From a checkpoint of a small mixture-of-experts model trained on Wikipedia.
Size: 9 layers, vocabulary 17764.
Below are experts of layer 6 (counted from 0) of a mixture-of-experts language model. Rows are named router (the router's row for the expert), gate (a neuron's input weights, with its number), up (a neuron's input weights, with its number) and show model dimensions 0-191. Each number is 128 + 32 x the weight over its row's rms, rounded and kept within 0 to 255. Numbers have three digits each.
After each expert's rows: a language model's description of what the expert responds to. This comes from a sample of Wikipedia text that the model never trained on.

# expert 18
router:088155112131153159138154133051153100158138155126057122097126135094124106198153132153166159132131158101119148160105089095112127135100167125154143155157112147072137139174037127098164133127098150134194128146190123145140108117158155148056130169096115173127147097208147118134115097172118120146112151166178142064146037135085151104142084139077078112113107108185168123099117181211132113149129110107082176111107115137123128129145087124091113104125149113097190120127131099138153141123107160143165074155062160169099152086150125138137181162153131127174125202150140125178162089115161093079
gate0:151149118171140100122070079127126122137204069093093152075091143111150096092078186114120131086119111120122084101120095101148069169135145153167124143156147173123094194109139144182164104153093095141142117115080130092092173162126153084134178203070137111132156168102140129114070135107149096120180077083092118096140140132133126094121081128113093107130043089114098113172098123162107107205096099121106146185140125130166078125166159166101152159166090147120117107064157113138148095103092153113136141102122103085114117103128118171077137145114104136096191126146042125136118211137144114112
up0:056091115096091163076177155153188134145058152124181099163099089139132142133168044129145118159125099162105137126120062124099164095160126120110179093115123103163179098123136097114110164110114162144129125133170148139102125088148098146124073100185117155120147065199116130141212151147143145135096168134151158172106121128118143120165146126088182135118179122098135176131164113125101132080160146157122095177131137101125115153137121096162153103139178152095128180182102121102150184200194108152130102149184134131114094119109106066192127139118127101121083100139182165097080078090123067104
gate1:112132129115143156095132190153105145123112150110130177110132133124140111123172163144125131140114150163121061130159099115064144170150126137128150098101147153128120126156071117112180255112079127092140060118045156106122151152146179085093134100108137144170142109155171100111122143156080141091155086113147074120059116095113100133131129123090113118095137089187119104117123120149114102142141131176157127066117111110088168081124146132002130145095096125089119096204097178116159131154098129118128126156046123182078103123163167140112171124168087157119096104164131142121177116118081103112
up1:117130102090141167136083161168117179158149141137180150121118096079133109179121147122118138116172103219096065144087083115134155108116118110109129146145164181156109094156061084091137211166137174079168098148165100141200149080181136117131130095140165166123148083163184128111116157169130178108125111137198089113117129141108124128128132087118106082062142136180110095112104152114145154104076122152154099066121106167121129057109173099090185129138161128122135159148123137052163087117113161195126159156090127127097111079153149161147171149175114173135117120192128157153136100150131097128
Description: List punctuation. Commas, colons and periods closing a noun phrase before a list or clause, plus words like including, especially, mainly.

# expert 27
router:102150160146055122084117106144154171149121164112077157150147167087169147151146144099094090144138168147142135109127145139118184131148120181057102178111110165127107063087116156127081189160115133163144180190141134166141148092141152094164106084166125084129150146109193056128169157129135175150107154137180129062109107146144103071152176105109149154063118064114098169117078177103146153085110122107075149096131082121083153140183128140122100133133161176178123112123158209140165109152145138120151083095200111154101165109168175145112136163119102150121175144107112119102150148145173152163
gate0:127170172131133150090099063158119181125210154109197131170195094198115104160161067050120097049088100161123131138113130121157133143130149157105115050158135193136156109158097133138146145118163128117085105140154140155137130138149123100111076127142093109141123138109076141128150122088128148113067087147124078153100146148101140078091093085090119094123137118116094132063115111152055102110094158129139141165116146094141092107085123106169093146114128104127110135116048130099184161148155130145093112176140147154099083096090133133064124109141066101161127122154073150073158168165099093080
up0:158090086075092152172126129130156183106120132164154147148097113099140135121163135143222138081156129106121126112127102168088124138157132055093093134131150105051083085137116090088123189085092149088181220126158176156177127114096151153093143155126158177113145160125130092203059103147187100161138115118099103168091119121172116140082123125147087125148130075152168102111142120126135134184069067160159170148097164128104107145135110108118130188140167065098117141131081136125111090098136116110116091105094121088164139139069115082123170129064104118091182147127130121137162129185137123111
gate1:089107100089159106142088138148105061114145095124140131092101070121179120172114127170139069096126132099130127102149112101126125060125095100105119182093131072129168103142121158157108108158116125121148083158118096065102137152122141075150166095047101062076115111163144154123118114163141097108112082150116095111108172097171184166129153078199126106159119083145109133208138119055115140116174092108126107097160105120168178148123133139085108145136116106119164173134158074156126178152156144094043116149125135102157112147141094076061121142099132186100171109135098133180142145212133094149
up1:105118138143136114114091136112112155188143100114153120212108156126088103084091173155169072130153115144107114170076143184175142072143109143189113142080138109148176192168083147097092103093095084144124179121136093130104086109091165111086146091146156142173104137123150124121106125104176123118157140136161143123097155093070189081144113175147078147086116129149136064165189120144130176156127119162138164110164151068141129120144064097195159082126127196128109143137085115123168217111113148084081178103135151138196144149116079160110119140130194148187123131115132086147142119119145114130
Description: Place and institution names. States, countries, counties and University after a comma or "United", often ending a location phrase, such as Iowa, Russia, County.

# expert 38
router:099095124137105023140133124173158162058198112122153180143117133145122071154134127065163172082099121095152079108178178149101138106154093143166076138123109114136154155064101122114122113172186131174113162159154115087108051110120087080105083149146164109088159094129154108082129152049108140126094085103153134129113088103101120093167140132120103102133105180110129162122150120127137060072154131098136134088153061137157153106116113176071117102130192129118135149116142165067111150087095122152105135118190155101145124156139136186131158119148188100148126175140168126140172157098112089123
gate0:166120136080140206133108053175122120112092133129143106168149131132074125174118150107113127148127143160080098080114108145113130127094156132115118139149162130170095090215140144122139102106084085089099164120090193099131136141154142110127163133120039119084111119186136180172122068119184103148167097119087153146117165152144108139142099152170131084131058141131128103080091121145149121161141107098121126131057126113167121097139082101138115154207109126059089166218113188095150116137179098120138065032117117092124119117117127156127168137116092099154126122088124136103111075112081151137
up0:165122180117091059141125098103085139152117124149112122126108132114129114172112160108104142085186156147164070112116158147129155178097076140171141187117152118090096157123057109126157181086089145115068131107144114107112146158140104177145116175179137115179157081142107104069088084141124125061179128117093113184139117069152111117153106168114154133118111134132122130136100161098132128132174103106119127121158068216175156176115099151135133136094088172115116141138089101109168114097042122109137096048098141127095206111124152183139118101130159092087145133150101133058117175118116201092
gate1:108139090135151125135146119178102167133103138163109181097097133125135125134082133116060145114146173115052068129156098084154150121091131088171148085110130135175115140109074161072120174127168100144143067059123121086147112135124088146073145153151183172124133089127139146102176190149149104168158140101065149077132127117083092135115083049139134095142108138142113127172095143159204191117112125130117112075111103093074120113131170191100155088150162204101131099169065141145117143066108088121101135068146157154080161124127131137097134120117123138144107173151164174139160112112147072088
up1:055113142189152172153163163155101116140150143118107127107126160136094105101147192095120155103154131122112088132130099078203130178152138069167116089123155179199149132153139097110118150107147133149124100076141116128184170111064119079138139104120156173154100080172195157115082137114175133112136142091125117136132099121153155135153095088186117111153055122104082099160101146151154142084178118111108118147120124074156135127176135114133130123182139161089096076162173136122174192102134155112064075116110148133095185097039157142137165136140108168169162177138117131120119086068145133060
Description: Personal name parts. Middle initials and surnames in full personal names after a first name, such as Edward M., Mc-, Jones, Johnson.

# expert 11
router:145137182083108114130120138152104196150144119126123090087072134193182139140090081117138092099093116201124132130076172114106075137132074089177122135108099129100086181071136123158133105132096159166063148101154154136068124099124167130154159173153121155055140145111095105057104101014103092136085136116070101132102144102136125138101149094167098130157072134093110157147103101115139119153123130151137156095117110146081151120060137195105202130054112153129086129103129151142148148127139116170151182159124095111090121134128105140167142113097146123109135114191103087140173139083121110080
gate0:134092197094125162131062133068111138128109087141115070114132166117146130122109155089117106075154093082170121101109162125091098103160082162105131141117167102113104079138141180145142129150088124149101040099093112139121112173127165128127103153133166169123109141132134199164142122096185122151141137148177067175135124094114137146157167210108160150174158177106106115153176161100137099023163111078148177085140095117075132115159042133148105164096079107129101147143119131188099116128072165131139121126126136123118120059149144152168123134167133226157145119150124126113115167125102141155
up0:138148133198081204150080106133144189121155165187127155187129112090096147139138095103096157143075141130117156150125144113118082132162185119143166100161186206161117096125142162127102105098167163138113139141147117146163159077095113168171168116133083180119097116106093100143120157098102126159140161119121160130162088101112163051077069164151152150109103107179123156092158110146103159106099038070163176113089161127126100126120150148161119164121089152111111197152172131144192117083109086141142148143149101157090081136084139176127134093116162072105144122107137160090139128092178181145
gate1:128135087102139074085077142151135163124106154124068117057095160171148154117085114074114154133109178159115074108165133094081107049099106141118115067090144150153138113130101128143199140118116111066146103091082116140150121097142082158141094083061192120167168147141109104072149154072079131122159138053185073111112061124163095117094138175134100078138115074120130105069125131090099148106084153143173080113124171118125111096148058147122163176110150098106149142138105129151114142102117061121172137151093126158095156117112119140099110147121087118178105109111082082137132129113162177149
up1:161080122130157120107164114084116132098138137134094176106068165150198101083081058135186128140120133178111169132104137130058058163060147167167120146125127093091068141120139153163113120113089119107164114155144145134103146113086149105132156122117170097047125111102087145063197109110135134178095148174098133149094168132114137111149138108155111096196086140071131141164128122115132103152129155172146100100179115125142091125125080118072104069100046098132091108118099108070156078098134146147176162188125124137104184104099156166118130144104090132096152075157051115140115128131137152149
Description: Spanish/Italian/Portuguese names. Pieces of Spanish, Italian and Portuguese names and place words, such as San, del, Santa, and accented letters like ñ in Núñez.

# expert 3
router:103164127100148102119180143065158179142085102118115088119132156128139156068111145175042118106130115124112122188129143080100118137133110172209112101122148150117112133124107106165184116124131155090118043069100166071133185153124113102085076128093082162179080105128092135086114178150120083143087167153107102157127143158117088143115145148108127088153146170121123097163155104119071137157118091122166080167113135123120140114129151211140209140151105115082117091140081118169110124098149136142125178120125076193081073113166134069134138159144089139139101144108148128166092112156048091126
gate0:113128116172161146117108114096102110138146145164112113184176152102115151142130109131135124081155155122066110096126167127083219121134164123135105086139131168155128090113139103150114085154185135172087175148146145117145130140163118194101143135097126087117131101161155093074139132104098099096174185068132059070106040083142115092135099140101174170123140177057053103164135109158104085147116076066186095120149124193093118104132123134151167107174131125161171189141133119142157108063125083125153126153133151118179111085134166201140073121088149128144128154176113140114115154123114110169
up0:115130144165132136140133159094120108137200140128190081086127138146082132143116177088103168171214124111105109126086136147054145148190137110123064149104094107086195072156122053095134165148145123110137143154160140085072129117136128103110184172132168110178134138111105148079111115151107114197147146129100082082132087219099097100098123136111135143122135150167103191085125147185100130131082084072122143130121077194179136102109140111098113111114120130111108117108159133123161112087175141140071152121136141159138146134212068093115110119096112084167109206140158142125115108118133153121
gate1:128096135146120104106117137165114185184143152163052126126066153167106109118115104138095111144113153113099121143074105120102095103078157130091188145113142141108060177133138093143083160067084157161166097147046117082149160163129091092120163096155163095146147206098137136117119136150112133146136102137135080152087196163183126169095119123114119113110156207110167088106124113162163083129115163160124058112121200157101162111200144119143102141098145107146176096143114141126141159153193154124114098108103101045125127128106134124096141173157145131174152067114113139120050165148114096150
up1:114158122167177137124132126152171146097179155116185124056077104171132098162152099068111118102089206153084203133140182095128211103151120109102108117115112139120154109071151133128092125153043128131110141136111161070076117104154143161140097158115154135184154105137146139066126120131140139087170140124120117202079084104120178112128143171123140087116152153113097198144119157145155124163134121150137113133149139109100105150106171116071151146126122167116157095160168160116079150140059099097097108147147097138152187092161178096091058114051172119101134147166142178166133123132104102090
Description: Mid-word lowercase fragments. Lowercase pieces inside ordinary English words, often just after the first syllable, such as cl-um-sy, aw-k-ward, to-m-ography.

# expert 5
router:155167119102113132132105095146126081088145154106080142071127173097145117170177133136149162132136157066110160163076112099153102144171117121104179156145091154147142111135062194117166102128172153120179066119125125166142147095142137195107146164122139128137159132148164122173078124205135125115151142071109125106153125097107118167108129162106138119194131147115201158093092108153139164150120176067100208137136119129178111128172127056147060103112133057114185151106116102173118169122189148115158131142183082159149114109147093099126169134150101138116105142121163098099138147183204076093
gate0:170129094091138164064165133115123070122151076142181085111200088135122160080139129168136125130118102165199150135151165138140121112140088187098121132097168166086175139079132083189142151102080172067101128077117081077167120089108154126152149079165108153149100110113052174111144081106131130136144072097089097149112103115111141124137131145095136125107120142161103158113135131128090096148103174143149111155080077074126081104156133115046140135098126165116123127129075187120152129086126150159109153155126013113130190118157112137153128064108155172173131119166141111091141148121094100127
up0:152138157077124165079138163177073096125114102111122151139159183088123104060120115103067162088106129157178130183095118130124137141148198130135207138075064121109164159113121130153173088118137117058151141125158152068158162157090163145148116162133155091151119107179064098127114107168143128157134112086070099071144126150112062135193115124150116167118147164081138108154133127109108120094156108138169109123086154117116060090134138085088136135108172160156140167173132041118127182090129108123158182150143131134124109150172066140121127159075105188140085145121137087152164128143109077102
gate1:187143135090125110103135114170144167120168046102149107148083186153070123085139160127161123105144102123098160093131117159119136131102147087154139140147184097147122152098155129106110117182105061086106126110202055133137129080099071122129155110142108063167136146111145133098146105115133163136058072143175125153118154116087127137153178044138105109166079175116156121112140163089086168121107123113115148130088128129078162122089075124146138159168118126113107122142167111118083055177108157075095140139113136085123072133053202117131153123089099133102066134117135202104119078163137164119
up1:156198102132087112143141168195090152095145162128097153141121092072117109094109176143101169119091112140081127189138154170115128052146151107165126085107123110109105073182146096108140145124111145105164168183076122115151101120106080117167169121129144080129149109119061183129132134116095106166089127162149136101115213125156142137111180121095111147116129130137109149104155103075098144150225140118193096172142115110112139216162080148112162037146117126147111073160128149153074084109131150139131218091168117115105139136172143147162123155122125149105146105104135104096155143178119089127
Description: Conjunctions and infinitive to. Coordinating conjunctions and infinitival to in running prose, such as and, or, but, and to discuss, plus modals like would, could, can.

# expert 2
router:126090106164102093090160089175160184194175146164144165086148116155089113185151125129125084150191096114181107140153078167088136094074179150143076161138115088149159122157163172094123127175133122109094125109131130127121095080085132107135084132173128114079144136132156125128190126141149227100155143142123174156138097140099157058114117145091143131163136151163104100125082133067095104145153130164166138094115128198160131148138118137182121138102116088147062168171145147080128106148123129117119116075140165107203151145082115186132152061129200123119140152177086122108087117114174135156
gate0:121115083123189105144127146147103103159105108107122093121100104104083145140141118135077113165098156131082149119082065113191188136088109120192126153123157172135152099087140204091158160078096139153134126112121164101164171141153132120179154090133062099108165157138213181141091144078133164142144094061114151111130151111158133069096099120091101171154168067196150133042096137094137145146114122041121100147141138104135143089147163073090128187143150157155167124096102184175137106114120141103153082152128105141175125118119126114169129097126106150107136147103098058170150145142179109126
up0:157132044124148159083186111141084135162128097113096145173130126104134093122120161147097120110135153159144127047118123165119191154135088110081143088104110205123169109078151173119166053130106123053136093111061126131142144127176155123141142092128048128124130179125147058077109092057165110139131117145148135114168185102136132138114179161126158105148141133125109145147101098126146142136103062091151078121115135125167158063170162109138132135111120076137069101126147182091139128120111157117104091183141110097169153137137113114111115134084155180187149123153118128197111122187203147160
gate1:173160084067122090119120159138139135165088128116146086119109102190191162146090131145150111199131179222191099102132130118081098095174117122126139122099099154145103084144148151135114125130100089107131093137124143148183144134153163121174160042141106126066088132128111146083120109168075215138125137148104169127191089113129123123082136101125151142184131096139108107182142113099138112148106173150133132149112075148084120195134184119118179076066106101159109147138082080139105108146187120184134134152118130119111126050089110145091118113102126104160079156164071124129091150155128182132
up1:157134132131122129167073106110085160099101154186125103120123136101132140161127103143126110167145185182114135153135138136136138175156130082153117160136136145104161151138148097164085153164078145225129130175143150147121042061133091117095083139083122153109094083143116149125114104170121189145101167105148086138108114169086099093165055178123184085130109111132177114145142127072152120152098094111180140114108161114112132115175152106112131057205111098143107148159142120115110081086090123121083153133145123135152122088100126197128105073167073060087129178187125171136175165166100150080
Description: Rare name beginnings. First pieces of unfamiliar proper names and Latin taxonomic epithets, often after of or in species lists, such as excav, mel, Pass.

# expert 24
router:093135078081114137114199150174136119201129064126127066108174156104173181135105143163167142120122108162126105154133111080165193070151176149099147115144098117094117135149127174142102135176145091101147144121145109094130137118080096135105075189124146111154155137081131143195093080141104183146135140126110159132144101154081143102111101190123079073173119151082162140159108099074171152091124074116092041136087118127161156119151180103115180124140139153139143150161111163179125143197122149156125113082146119116172148090109134200167190122094113121155097143154163144087096104101148171134
gate0:100138126127125094139113175095093137101135106126123187102114136165106152102146142111144136170067057142093171130140106136123107052158163090126155141179167094135081056112093121116053086158085095144138114120108110116110144125098096099110140163149147189106135164134051130161133168107105141192113160098084140133113098111155142134148123184102137087106117120149175088199106126147155080086118115136090139106131144126117169133160137101125133130190175122132166072172102152149121093150106108133193100152065131136099194106104175105137191071211106103140061118155147140097119106175073103072
up0:175112202091101138121137090109141135098210149110129131129178132120149139100117150145116106092154135063155100115137158099127062118104090115138151197098118146163154196115136124148141148126159101137159052108181105153176148128145143147099111201067142172143046069140138182140174128123177121102146101094146142122105153158070172127104120126090096143122097123123146154079109115122077173115110137094116167139064146105164107153133143098120089190176090129105156160143177138132124154120133210200037136136165149110114121118103109098145087204118142135091086122146130163111111181142122107120
gate1:139096086112126099079132150148132060092065131123129102059168145059125125125111142196109167147102142180058075137104054119116155157120184126108123108148134086140122121111139097138145148130101130098155127117109080113166147159140177097202139126127162114112138139124140109110100124169124182134100135128144125073127142111099141197131136072149184168142146190126145010123122108106170067117105087137137106195075089125104115123084151128133120130107111108116140144165169174110139114166128088102160147133128122096121108036182093122134196144105064177083140112123177127117114102172152101145
up1:130134089143158097082105136123136102151187141141105097104132124097171172169127146152114150111103088149151122111186077112151130144178157089137082087107147159126103189116153094144193135086100086130178124136059152074212111110162161119093124157061103198074133132095121100107093130123160154180109142114162124143153162099161152168086115109170160143140195143158120122157119140162132127142099094123136145159115157096107086084140145136118122087164108171101089165083074129150185158061075150133177153126109133103167061092067096183108124104141113119170158120145163086074174144077122171103
Description: Civic and institutional adjectives. Adjectives about society, state and institutions before nouns, such as public, military, civil, Catholic, social, national.

# expert 14
router:130140152140139101124148171088153123125118174140179092173151184167132155098120142150156119167151164120072123140124135148137162171130086148154064068154139162125137146101111069149161135132186198093095111147089087194127205164085150122124078165134117192146120102112107133029094172077077081129102138137117146134143118142105070135141125143110104101154103115137136151176171117166080125112146098121141098108105111144141127108138175173101159150182200181100153170081076125146159105112069108106139202098098140172140125159158123175127097112103137160154149113133172091208134135168114126166
gate0:209109108119129128124122127120170090126176123149097122074130135103182133101139147134096165118092148059144125126211108079064107135154125145143169142079146151116139101061147081064146190076086120120151097107142130091164092158139111164150118136164108131153133072169053097098081152143178099134129159107180096111134144123169115068124155139165108152123121142152098125162156145191074131142165062094105153098124122133107137063125127165192137146072122158104138131117069137152131157158159049093195047145108159112121091142110141139168180156124148095124099147125119130120186122127088138149
up0:098162144040159159087166118082115166143145128171104110135137107141186077055149122157113106077132141163100156135127144140157191152144093129133126108105113142162148109101166161128160179125128120145145074103093166104196107140112096133121134102093084156158111122163090201122144172100077145102128143092120162152104176116146103141080097187124133086144091141147090099162129105114140136111158153146165174147101112132095103092073067132160163168102117114099138140122082167134113078076119137116144167113240148104166108100108150093093048163112195132120100166144084063095127127132112173082
gate1:088152096116113094151163110151112169103118102122115100147113188147181126093148104104120145081167066144150119149141146138136116156085088119167147134166135081164114161151083097130142175171141159118094107108156093155100140154151175119092147094143127207138152116087077092149068062124106152114117131121107189126127154135171142084105220083145151146143130172119167106098091151169148126121120131168082184077137098122112102119041100141082190109105137167100168190091172132101190131118166111168181125162108128153133185089108135153101130148113136087084090124126096087095107142054081175102
up1:107131130092095244111099134128151155134098140093137101139117117097132181145184096121122062114127108090160135182109163125108095193141102123076104179098146144136108176167148127168125128153149138145134109100058143158065204108104105133141174099164154185109083149111099180129087076115141029142150166111112144145122124108143135103122109118143087150144082160091116100143112104131138128108140177127121170101117107105123077160122115163162148187127125103113052105119099174132130103124214058132146172111138093172115144163079142128121164164118158108135099110129087129195153091081103173172
Description: Mid-word fragments. Consonant clusters and pieces inside longer words, mostly after the first syllable, such as omn-ip-otent, Ausch-w-itz, Densit-omet-ry.

# expert 8
router:109158100130096116162140085118134080096126130102162108097131084093117134138178144168132111089076123116106146168068048098104066148106158133106153165139101125147066135185170131119169159158154125158195104135136116125114159136148140133100196140097158140116089127159169186171165115177091151098166185082138112122164109089126118124150116154128207180173146117155209099151116190160190141149196131105109089098147152153133082196113137061150115090126168137156150127124172074143115121121149141134143117148146091112099161151146092073135168139119146173129094097114208118100129130176163130080
gate0:147150145113144085178106172124109151118089119142123124143174153134079164111119162117087099094128133108075073087087064096130115129118147120114132148128182078106123153168156173141156177134063062178147178129084111162123153124150130100086093064153085138091159141095176154155096098153094129104086070133101090140151177139138133136144139115143094116132179171168163164135150103159094165122109054134170130076120179162066156154108138101127148196167091109158163052153126094119179116167082186133119139142065193130131084121112123098131164133126074150091186110161135130125104097086115107159
up0:097112124136134190130158096117119150146105115112090085167132142095155171141156099165086116126145110121119116107111137135144120158125157105092103129140101133193102181148095117113092105089053192095132131128133192134106163167128166127104117163120100177166102187081175116100098118130129151089145152076081109108122061166130159079119131161104152094125174139132147128163139136162101151135115124124101162129040089090182084106187105175104114162126081187160120162135103128105154177086121154141074120161072113133092090136174167124108107131120089227170086115159140181097063117045171133123
gate1:151101110152082103127136119171118118154138061110145062124145105139097101140155083038143135117096182133134154122146140081098112186146092096141106129154138173113132155117147108097137109119043185156087142170138078099070142117127143125114138115135093159099104100118098159145150185092107085129132183086100182114130128145159147154106141099096159180059118154104135114137164189123093084145151098124157134148077085095124175108185119181139115113064151107050083126047115114142201085150179117088120115140111064112120139135146137139196149095107170192160148108182099149125120150139149120140
up1:185133136124111157139133051058140159132156109113113129120154164145099143134124095114131109096097139141151141122169158096086173120149076076140127126136149149116105171183152116104140056115177174155103134211130124095115110140085120145174131122152158106047158126131133099136209123135117132166155103137083133149093160126132146132165172100066149150127109185134155091125110146093158070192118132118143191185075139149124147144198148118190115145092175091099134130122174123185104096136154163117132062146135144124093134165173146174098116093107121162114180099212120062125131196112164155111
Description: Prepositions and quantifiers. Prepositions and quantity words before noun phrases or numbers, such as for, with, of, over, among, several, about.

# expert 16
router:100127074118087133148165150126180186137093100133099151078125155126144148113083143152107138127116167155082158127141112097074137040129172117079158116084148150159198128086097094167125167148157146146097117092099103131146141144171150141205164101183131116096163146083141159133096168081166106126127144100135184073134104120158056136094175192146091170112146058116098130169123107102171162155108097143112142151096052146089131139112158174090166113088163180069158211086121107125110158130115183115187166124148184122154141135137115110157126120146150118130120124159078120118115130104141096191
gate0:118135171120138076189151128189128119122116070081122121081167131088158157202079105152150138112153130147177104175115094107141104092091148152170129082119234095102138105140109166096182177167127117111167120149187144085072089155110100155155115086145132122188185182144143049118125119136125184132120113149116128085130137199079087133148159104083148106134157146195150111109108145165106140106118175144134075107110107137147141104167163141081204129114164125130117157130082102080140103146139175138124148114155078106115149179142097121113120114134149109089106202123124196175124145147162147126
up0:104127134110121133132119103103160099076148128138166141094076101137156142163148086110111124161106107109138144098111109171181167170147192129127054099124140170140133068150103054165090142133144120106139146165090071125077159098127158086099127158142131117044095058100114125147117150146152124094123153050096174091155161136084158198118085087117186130135165130151120139133106150074129134177081130113096149133137166200113171142136117132085120094139136182128203116149139123150114152149195191135162084129143137161145101097183055158122148118145061186154079117120132111125111090126170082125
gate1:169111105101139146120123154133120127151187134086098124169159148106193124074128189134128076123096116122139143120142152087096119152125107054170168133119083123112123090120101163182159131162139104147155144150147054093113125124155137116086177095140114159168223130118125179134156130124103105126136128150123188140089095146149118173126154157161072109115105156161076069167101109096124096151078204074135146120110083142122106099115062126125146105128141120167099149136137157139123131090096120144050143124110141152107139142100203097133153086105199228115149133036124119187119114064152141140
up1:150093112173152116090116143165122141121137162152109158087075157162135085164077164144151145179119108075119086098196092160067118160144127128135166090099109156178119208106122119120086109137111150080102137064152103082169136130137133139109177121139146217108146130125158107187086131144156103102149072111167131150168148102133065100142125128086167130138096068211108115089148064070095158148170127148120139176083102148155147116113124093167110130121129144085133095081147150118158073165151169109146052069180154152117113145107126150132137099096121084076118124110174088111168160107148162152
Description: Football competitions and years. Sports league and competition names and the digits of years or seasons in football careers and tables, e.g. Premier, UEFA, Under-21, 2010.

# expert 19
router:104128086116031121121151057125171116153194129117127149094131108109138165122193138145090083123105132096143157150091170078126093156166153136131131174165089111178144111168115177128134158122184122154173104115176126186165153135100145142127176167131112110111174124146121161137119141219144139104151134104127167116166078128115139125136088103111118131141102157143187111119107191135148153136143151082128151104085185115156084217118155075149040114143126109136132083107197074111152103099134144109123137124155137112167128162129104171124131154143105165124134106084224136129094112134220140075
gate0:152110157141097100157150101079175169097097095120110116157150147159110082095112122103136105151118106090073134059145136151158142132115073087106061149072075166107160157112134135111088096083134099131108137111046165127084080116101113144152104104049093074049102077159164122081135127098130095144086129090159097104083140124150096138141164173169165128100084103127110114125148115091134161211070107129166116166148113167160132123171065167114138134056155161076108133129139150153155089175157124146103155119101109080117159127062166139125113080110133110168160077164108150094168132092136103135
up0:147101098125127169100112127151118129173183083096157108179153163204171096071130125073117123130148107131157133165155151142081146102137070124099117081117150151143131061145191157131090046150100113141109145118173133143130131123074156123143148094092112151153152152152106165135147119121160122126211103146101169165173151147171061150108164145137155120113050092143144157178134112140154186103112124139136150134022112124126106103123080130170129198082074122091128158111132098164126075132136161148128182130130186097147074183065134131161107086080196135150119114129125127101101155146123172116
gate1:124144148153108138114107162103079158098180114112105136167158093115105115149127087108098077068138173111095132138071193094172118076125132136178149162084141135092101171104121102122118164154181078146107129107122069140135122128174112116143106157131151111131135106175100145114137073168158164192052126171164112141117099174081172115074100092114191087179131163122118117102071194103094109104153146164141111104120099147082168148111153096121086136094109161150143178173171128122170213133176103158150088133138140136058153092181075060142124146099066086145127129100183137134123140151104127128
up1:149170145169123143148129098084144118111193063117112094129133117144120110134133149157159171088113148059117103104099088160106078137102106110132154168210149087044182182106117151102128081167156125149152039138180121124104112122168109227123122119091125137153097145221140169132108146124095110121126112115155115124125120178123158143104145112151117143083052121148143171082147108099075138157163137113132136146155142078129113128123116117148113163146171093095120112125133139057132110112196133155164113086162148129122147211065134119127152103172111085095108135131116177139109037170120092121
Description: Location/time prepositions. Prepositions opening place or time phrases in running prose, mostly in, on, at, during, such as "debut in 1920".

# expert 36
router:176093142119140149103149140093099102110144098121065143184119123187098182155107106136073110120115114131134134113115123159166125074095098143132136116151117143127134088196074163094148103136119123133180129112122155101168142120149156136150100083077120126106148136178190124113136111063080150213117115188104063086172139114113165167077148104123126102116112143117116130099127076113086023094114097080101122127145132106107108095138062085096159180206122114104093143145148165126207151142152155115115078130112133141129177101082129163082092190116144137196153096158063142133135094103131089163
gate0:151108187131127125112108113113076145116151156198140128084081155115072105133074162134079120082166177090158151103085104151109104100125104059166151078130067170101138202109137106089130134139135103066164143095108091123057124117078137157153194148094147070136189080133111136181141146147160105096178128136112062073109152082121107099133059079110119182128104121121108127130153117121148160142161143142101182160103111192121202118111122134146097152150098074216119120140178118130147103125125133092153099116164119133093146118176157127111156110145136151116171139125092139105148177185133171138
up0:116067143183145156135136159127118132132164183114092115148172125155182131146156072049094061154133133102173106159138139096119080080156100166081146149115168138148101124119079099127082163160135178141183124118167137164187119097190140187119135092122162094101105101119143109126108148123026161124111154182121137069147142166145101075104166083179150069109162080151114139106062121141126120085120109158135111110124114141151145072132155129123157137149132197173193179083132088118097171092169192154171151139143174121122112113125131139170092155120109077129138120076129075131135096155128132143
gate1:163094114141143107143142123098143110130175118139129088150068160171086115102133147133198150148155146140112122106100071155144139139055155107167093198136114125113165166126094113103133123189139120089132154126177110097065139073154107087092087159100112110138134131118179099113117118071084110120142136142142116112089121166125117152163139076078113133103106124134112121097139187092102160160100116168073146090118145090150130075131144141203102168131146186139111123068177189136125090136107115091174184139164120146165079232040088085147172139225117144138165122120104119145084140120122132112
up1:104141086112140084171139175140117137118056074172163155083077173147145089091121074127120109161134111153113109109074128166107171130069107108101138160097134157130134121069148095119118158171095156163107098150153112143125074163132084137113127113138113106086164183094101133119117156088160084072146121124090095155120191085166088171195138083125139134158130103093097130111086117106145181045148125114110094100137121145142170141104137145194105161102156117117119157107111160091129044175120122121210173141049041125120160109154189153135122108123137160096126120113171111120173115178128162116
Description: Line and bracket openers. First token after an opening bracket or line start, such as list dashes, = headers, born, i.e., foreign scripts and leading year digits.

# expert 7
router:089154167091129075102104147129160149092100126134097115159111103149132137125100141148094125114059150148087106089096172123135171134161122061156182115125137147171124154055139091151128130146155150132111152101079133108099146152155119133126122098130090142126122123102152098000103111008126073132087070066125111148144164144102075190161154090141148144100144106099104176144131101154140092085131180128116100174175114149113138129183139182138206082147122146132116125093107132077127166140148137137173175123130105133136141156087145096154063120093168139142114135119061131137136133138052081137
gate0:141142155153087075132071118163075120124136099134105125165078129142090143140158147094097164082150128127133182132139128062145125167082111137155142102107148162078127119144104107111166157124096143172080096110115136154128114085064183114132123091101148130103121146130144115100135113106085174154165098116170109079166159176164158104167150063183185166124116169173129134052089139103091141045154091123134137052094116105155174108077078062104078144173117134102090125124156124142197107072131123135135124097127080127137140104103159159055119123159125119132144185137108096108120143072160161209
up0:131163098149135173125119168110123090126205119114138126172195142093113114144115166117130204069104145136171165141091112122092146165126099118098109046119121127146128129102145132188093166174123108145084167123128079166083105140105146077096136134187159163129145178110068145107100177164098107106155098159042166099100128166041178149162154131080105144156121084149161116144110101119129085103131108175128136149088168114094109154185112178116100143138125172116135168145132128125162135071165134098091161133114116077109129129143066078086123107091154109154137177138114049139095090092152130193
gate1:108094165197084092137107126143135100103145120157139151170182092152129128154106192101046130155116132138138096138182100109141092108129113123137103136140155123081109115144047111201107085101132142121151166153111114094167157136131134133189152141094166088150145118127170146132177149122111161094087164109188150105099058164133113120148116109065049102106156141158117158099173118100108039082118089094162127185155149098144126139118135140105103162110162094144144130136169074083181129159150141103102092128107131071115137060168151170096176086084158105102191106138101160147143160129190181130
up1:149082049138110137144094151132129165187175121134109113131085143170076069150124102113168159168152115143133204069097126088139128148084186130103101138081065149134152124131162097066183189144146143105082149137177164143144064107121056097145107148145122141098093161170095119169081147123137135142136168137082151140076142116179149112112071153112133179162112128127164144122144131110149142128165155177142158135104085095119120113140160077132137167129111170172077167132060135170121141090131149111108110077180100111145155181164073086170136144149065093131094121115167087162183133174126116101
Description: Capital letter pieces. Single capital letters and short uppercase pieces inside codes, abbreviations and names in tables, such as EGY, YouGov, (2S)-N.